From a checkpoint of a small mixture-of-experts model trained on Wikipedia.
Size: 10 layers, vocabulary 32768, 35.8M parameters.
Experts: 64 experts in each of 9 layers, 64 GeGLU neurons an expert, 2 picks a token, a sigmoid router, 16 empty slots to pick, a shared expert of 64 neurons.
Training: 294M tokens, 4490 steps.
Below are experts of layer 5 (counted from 0) of a mixture-of-experts language model. Rows are named router (the router's row for the expert), gate (a neuron's input weights, with its number), up (a neuron's input weights, with its number) and show model dimensions 0-191. Each number is 128 + 32 x the weight over its row's rms, rounded and kept within 0 to 255.
Before each expert's rows: "comes after" lists some tokens at least twice as common just before its tokens as in all text. This comes from a sample of Wikipedia text that the model never trained on. Tokens count by the router's weight.

# expert 54
comes after: " ", "–", " (", " L", " Bert", " $"
router [145 161 196 121 142  77 117  86 130 103 161  31 179 110 174 187 140  94 116 130  79 124 203 140 174 167 112 119 126 107 137  95  64 110  98 104 126  83  78 152  59 180 135  94  96 185 143 126 131 163 146 127 102 109 140  82 109 129 149 132 113 151 154 111 126 154 143 108 106 104  74 160 126 149 103 133 149 119  95 216 133 118 154 210 114  94 131  98 126 123 105 144 107 171 159 120 115 131 143 121 145 140 153 122 145 108 147 104 171 111 139 135 111 139 108 143 108  91  88 167 168 124 157 104 197 170 105 159  92 120 165 120 104  87  91 192 142  86 108 122 114 133  74  93 121 153 153  95 111 149 130 198 201 189 129 147 116 106  30 106 140  90 134 124 142 124 102 160 193 144 140 163  75 119 112  81 106 149 116 125 130 154 137 108 144 133 178 139 152 148 114 139]
gate2 [ 45 149 145  89 133  91 163 121 135 161 158 167  97 125 124  92 140 141 161 159 151  36 125 117 131 167 107 149 170 138  96 151 119  89 143 156 158 115  91 150 113 153 163  68 100 106 136 141  80  87 166 114 142 180  66 183 104  47 113 133 194 173 141  97 128  55 159 180 144 126 181 142 135 141 172 127 142 120 182 180 106 176 122 109 126 165 117 101 135  97 137  97 106  92 170  98  94  86 184 152 136  84  98 182 122 123  92 122  88 135 110 117  93 121  72 156 123 148 134 136  48 133 135 170  88 144 165 100 114 162 114 147 130  90  87  88 140 128 119 120 112 180 132 185  95  90 135 134 158 182 179 151 119 116 109 164 109 103 155 117 171  69 125 114 143 155 147 145 134 124 208 134 104 135 109 172  69 106 141 159 140 143 154  79 131 119 130 112 139 140 145 107]
up2 [175 103 137 160 107 118  93 160  90 143  88 122 140 101 146 156 113 136 102 114  89 160 153 108  92 132 153 139 143 165 126 108 134  82 104 132 104 151 154  66 149 161 145 100  90 120 114  87 130 128  81 152 114 173 146 140 156 132 148  98 116 104 141  97  54 138 176  88 129 150  80 150 174 130 113 116 138 101  89 187  48 105 106 134 176 111 133 136 138 145 121 191 130 110 102 112 111 169 142 170  99 130 122  78  46 102 151 127 137  86 116 166 148 152 160  95 173  74  81 181 107  75  92  86 147 103 112 159  49  73 197 126 144  77 132 143 135 188 157  86 168 113 182 124 115 161  82 138  90  93 130 119 142  91 161 117 120 129  98 122 164 175 201 114 160 121 131 155  94 123 118 148  77  97 111 142 125 136  81  92 104 180 147 124 128 145 133  47  66 141  86 119]
gate3 [ 99 163 109 191 107 140 112 126 112 122 104  78 136 176 122  93 112 170  99  70  92 152  57 157 111 123 122 121 139 106 212 120 136  90 131  84 123  74 114 139  99 147 124 129  80 110  93 147  97 131 164 106  78 195 146 142  45 128 146 126  88 119  57 108 127 107 148 122 131 130 129 105 147  91  90  72 118 142 144 128 117 175 132  77 115  99 110 136  96  92 151 100 148 134 145 111 144 119 132 174 174 133 162 159 109 173 158 101 134 131  96 148 135  82 148  70 159 127 189 148 157 125  83 159 158 158 123 173 137 135 123 164 120 170  79 110 188 100 121 120  57 174 135  91 119  69  89 131 144 111 161  79 168  82  92 142  88 150 118 135  96 158 153 146 151 169  98 129 135 192 149  65 131 157 113 125 153 141 145  95 197 166 118 122  56 119  81 106 129  80  94 173]
up3 [ 67 127 137 129 121 107 144 144 166 129  98  86 150 165 140 104 167 141 108  33 128  86 106 203 158 170 158 105 124 145 137 157 148 112  82 122 151 124 162 170 109 123  91  89  69  93 173 166 102 145 180 117 123 150 122 137 107 116 138 130  85 111  43 126 123 112 175 116  65 122 177 138 104  46 125 117 179 166 134 121 129 148  98 102 102 135  96 124 126  83 134 128 199  94  79 129 120 101  94  87 163  52 105 108 113 170 138  96 174 203 145 133  78  55 129  37 123 164 171 127 136 101  80 124 155 143  84 140 134 120 118 124 118 138 128 111 145 146 115  67  51 155  95  73 117 144  97 138 143 138 140 109 171 100 151 128 127 151 101 121 109 131  96 158 137 165 120  72 121 134 135 118 149 119 108 111 148 115 136 143 124 129 127 100 173  65 126 131 164  58 123 143]

# expert 58
comes after: " ", ";", "–", "|", "R", "q"
router [116 145 165  86 124  98  75  99 144  98 161  37 164 116 144 134 161 111 175 130  87 117 206 145 121 178 130  84 106 103 158  93  95 143  72 151  92  91 124 127 101 162 169 125 138 178 139 134 101  92 102 114 141 145 109  99 147 156 125  91 113 136 146 121 151 161 135  85 132 131 101 165 174 152  94  86 139 106  85 205 154 138 147 183 116 146 136 101 100 140 116 152  35 212 133 107 145  88  97 139  97 105 163 125 101 130 162 110 169  81 150  96 121 125  59 172  87 145 100 117 185 139 118 110 160 119 102 161  95 144 108  95 118  91 113 162 118  76 101 127 143 114 105 108 169 148 177  91 139 165 129 141 192 163 100 107 142 100  80  82 123  70 138 120 123 129  82 149 195 154 129 197 110 142 117  83 143 135 138 103 108 109 129 100 111  80 178 194 167 122 106 140]
gate1 [166 142 142 153 144 131 159 129 160 163 170 124 161 200  92 128 137 153 153 152 129 133 128 124  92 100 100 108 132 103 153 187 133  97 186 195 108 149 114 109 139 128 192 177 118 143 133 115 123 158 138 156 126  82 136 155 125 138  73  93  83 159 169 112 137  99 109 161  83 134 139  82 134 145  92 126 168  85 199 155 189 198 173  58  57 104 123 125 141  93 184 108 140 130 140 174  68 123 141  63 147 141 107 174  97 162 134 146 112 122 107  73 103 123  93 135 128 116 131  97 145  68 168  91  91 182 172 127 107 132 125 119 124 174 170  95 163  58 188 125 149  80 197  86 121 144  73 134 156 108 114 104 120 116 182 131 163 128 137 105 146 135 136 123 125 173 164  99  66 147 129 176 122 166  99 103 147 121 157 102 142  90 126 154 116 163 122 130 148 117 194 160]
up1 [185 179 162  86 107 124 173 151 136 157 152 128 139 136 121  76  35  91 142 123 132 143 161 102  97 178 154 126 128 183 141 181  89 136 161 161 135  80 170 152 158 132 140 159 129  96 154  96  85 134 137 104 126  45 130 177 136 179 132  71  92 123 136 142 136 110 147 120  71 164 145 104 155 149 102  81 119  87 147 197 191 139 134 101 148 107 152 104 188  86 152 137 151 116 181 160  92  84 129 128 125 161 149 108 130 165 132 159 151 133 130 120 109 120  48 173 151 144 116 112 156 178  98 137 125 143 124 107 168 146 155  95 120 174 169 120 119 133 112 102 139  63 137 104 132 116  97 160 135 151  80 115 130  64 143  93  87 154 135 191 169 129  85 146  89 111 134 118 131 115  93 170 145 190 140  70 165 142 118 112 113 181 113 143 197 119  75 122 138  70 183 156]
gate2 [145  82 157 113 132 125  91 117 114 135 153 187 186 129 141  82 154  97 116 132  80 108 112 140 167 169  77 165 191 136  75 160 157 102  95 160 127  74 159 128 151 183 108 142 105 164  93 147  63 138 147 101 167 150 180 129 117 171 117 172  88  75 150 138 150 126 122  87 105  95 180 100  95  93  98 150 155  67 127  97 121 165  79  88 193 169 128 147 162 124 188 178 144 121 168 105  72 135 178 170 118 135 131 107 126 105 121  79 143  97  70 129  92 149 119 150  89 156 118  68 108 114 113  73 142 147 149  93 176 135 116 131  80 101 116  72 141 165 137 149  87  75 129 167 105 116 150 155 168 100 188 164 123  48 125 110 144  78 165 160 148 141  99 153 129 126 129 105 144 115 151 144 134 142 137  71 141  81 107 162 110 109 143 115  89  84 117  93 184 147 136 166]
up2 [138  94 139 175 149  99 101 172 132 162 119 124 197 178 159  50 119  84 110 134 136 104 166  86 135 143  80 183 138 128 126 143 147 109 104 166 103 130 195 125 163 233 158 135 164 109 102  98  69 179 133  75 167 152 183 104 145 159 143  69 123 167 113 129 166  80 124 133 154 108 146 135  66 183 140 122 145  97 134 106  88 150 103 150  96 130 117 139  99  64  94 154 146  92 149  78 139 105  87 125 165 111 113 133 179 130 134 151 113 198  72 108  62 119 123 140 126  83 137 123 156 126  94 117 108 161 155 130 117 142 132 111  85 142 102  86 181 129 125 162 104 124 112 160  66 112 156 148 105  94 180 109 112 131 111 126 155 104 111 126 128 125  91 177 160  98 122  95 108 102 148 159 213 123  98  85  81  97 102 122 151  98 156 124 123  43 103 160 115 141 124  91]

# expert 51
comes after: " |", " the", "|", " a", " election", " Democratic"
router [134 185 127 164 114  82 109  94  87  98 167  89 162 121 116 164 145 162 104 131  66 110 185 122 140 184 133 134 197 134 109 112  82 131 144 124  52 122  97 156 151 113 155 114 102 174  95  75 156  82  79 150 129 180 130 133 182 152 198 187  88 143 169 136  98 174 155 185 103 164  97 142  81 106 177  75 107 130 103 156 143 109  89 140 102 111 144 112 142  86 132 161  92 141  89 122 105 156 141 203  54 117 129 197 138 157 103 123 133 110 146 108 126 152 126 104 157  90 169  99 120 110 134 130 103 184 132 100 124  92 147 118 139 105 106 140  73 165  85  86  92  75  97  65 130 135 158  98 130 116  76 114 173  94 127  85 146 103  72 143  86 128 169 116 150 108 143 129 156 132 118 126 172 129 154 142 117 170 135 157 113  89 158  82 147 148 180 183 144 158  99 134]
gate0 [ 94  83 152  81 109 161 151 141 152 120 153 138 168 142 145 125 181 146 130 102 130  78 152 161 174 151 151 120 181 102 102 141 178  47 140  82 137 108 133  96 178 103 203 140  82 138 102  76 185 158 185 146 139 155 145  92 131 149 143 145 122 104 114 105 125 125  76 152 119  62  89  99 124 103 141 202 166 110 141 101 117 170 113 138 110 124  93 110 125 214 196 130 170 149  85 146 129 148 112 131  89 126 143 131 123 177 121 106 118 129 112 154  73 181 114  96  97 163 136  78 145 138 114 101 117 147 142  82  91  48  78  91 164  67 142 133  53 117 130 121 139 131  96 108 173  92 109 124 167 161 161 175 169 118 111 116 115 126 189  95 145 120 185 116 164 116 142 115  56 130 150  88 129 121 128 167 154  95 154 164 128 170 173 115 124 137 158 104 142 131 145 180]
up0 [174 124 153 146  76 162 149 175 134 138 133  72 167  89 144 142 105 192 109 115 178 125 135 186 144 109 123 132 140 113  88 115 137 109 125 104 179  50 144 126  59 105 140 132 191 133 118 152 152 128 141 153 121 163 142 154 158 167 105 145 125  94  81  93 111 173  85  96 137 105 183  95  84 114 110 120  99 213  86 102 116 173 172  85  99 171 181 145 145 110 116 118 132 186  58 103 116 119  79  83 125 148 176 124 124 149 137  85 114 105 103 153 147 100 117 145 137  86 149 132 150 158 147 123  86 152 114 135 176  70 125 133 135 179 142 111  31 108  99 166 121 176 119 135 122  99  64 105 130 150  51 133 161 154 111 134 143 186 144 133 137 132 160 112 128 140 135 113  90 122  94 125  80 139 124 190 124 113 125 154 124 134  87  59 125 132 157 134  99  99  47 166]
gate1 [111 113 126 131 163 129 137 122  84 136 121 149 107  96 159 158  76 126  95 109 138 188 128 127 132 135 148 165 140 133  49 153  57 166 121 126  82 123  92 179 170  58 132 109 136 121 139  93  93 149 146 135 109 131 155 201 131 107 199 182  83  98 153 187 108 144 128 131 120 111 156  97 154  98 151  76 128 109 130 143 140 186 138  88 127  94 101 116  90 108 146 143  70 124 165 123  66 187 134 148  73 114 192 139  92 163  87 155 172 126 169  87 167 106  98  80 179 106  98 154 114 171 135 161  74 111 129 174 152 147 142 109 126 136 142 194  74  95 146 165  91 107 182  68 109 156 109  80 147 127 101 127 125 134 125  92 104 109 177 146  84  71 172 150 167 136 164 125 139 148 110 149 135 117 138 153  94 202 140 153 128  91 168 142 122 115 149 104 130  68 174 157]
up1 [156 156 110  99 101 134 147 128 135 133 132 123 135 123  69 115 202 152 161 147 120 120 152 140 119 113 124  71 137 168 189  92 175 128 113  81 149 140 192 105 103 126 121 137 111 127 166 201 199 185 146 123 146  95 121  86 129 163  61  78 167  95  67  93 130  86 140 126  94 121  58 152 141 175  86 183  98 110  90 101 140 124 121 118 106 167 161  85 208 194 136 112 168 129  95 131 161  98 163 142 164 104  45  75 153  80 150  82 104 101 127 132 102 113 141 129  85 149 143  84 141  56 145 127 165 129 139  57  78 113 113 149 167 159 117 114 156 141 150  72 151 170 113 192 135  92 137 182 173 141 145 121 129 130 117 128 156 159 111 130 163 181  99 103  84 138 130 126 148  95 114 136  96 128 140 144 125  99 145  76 152 173 112 104 112 161  96 133 131 137 118 115]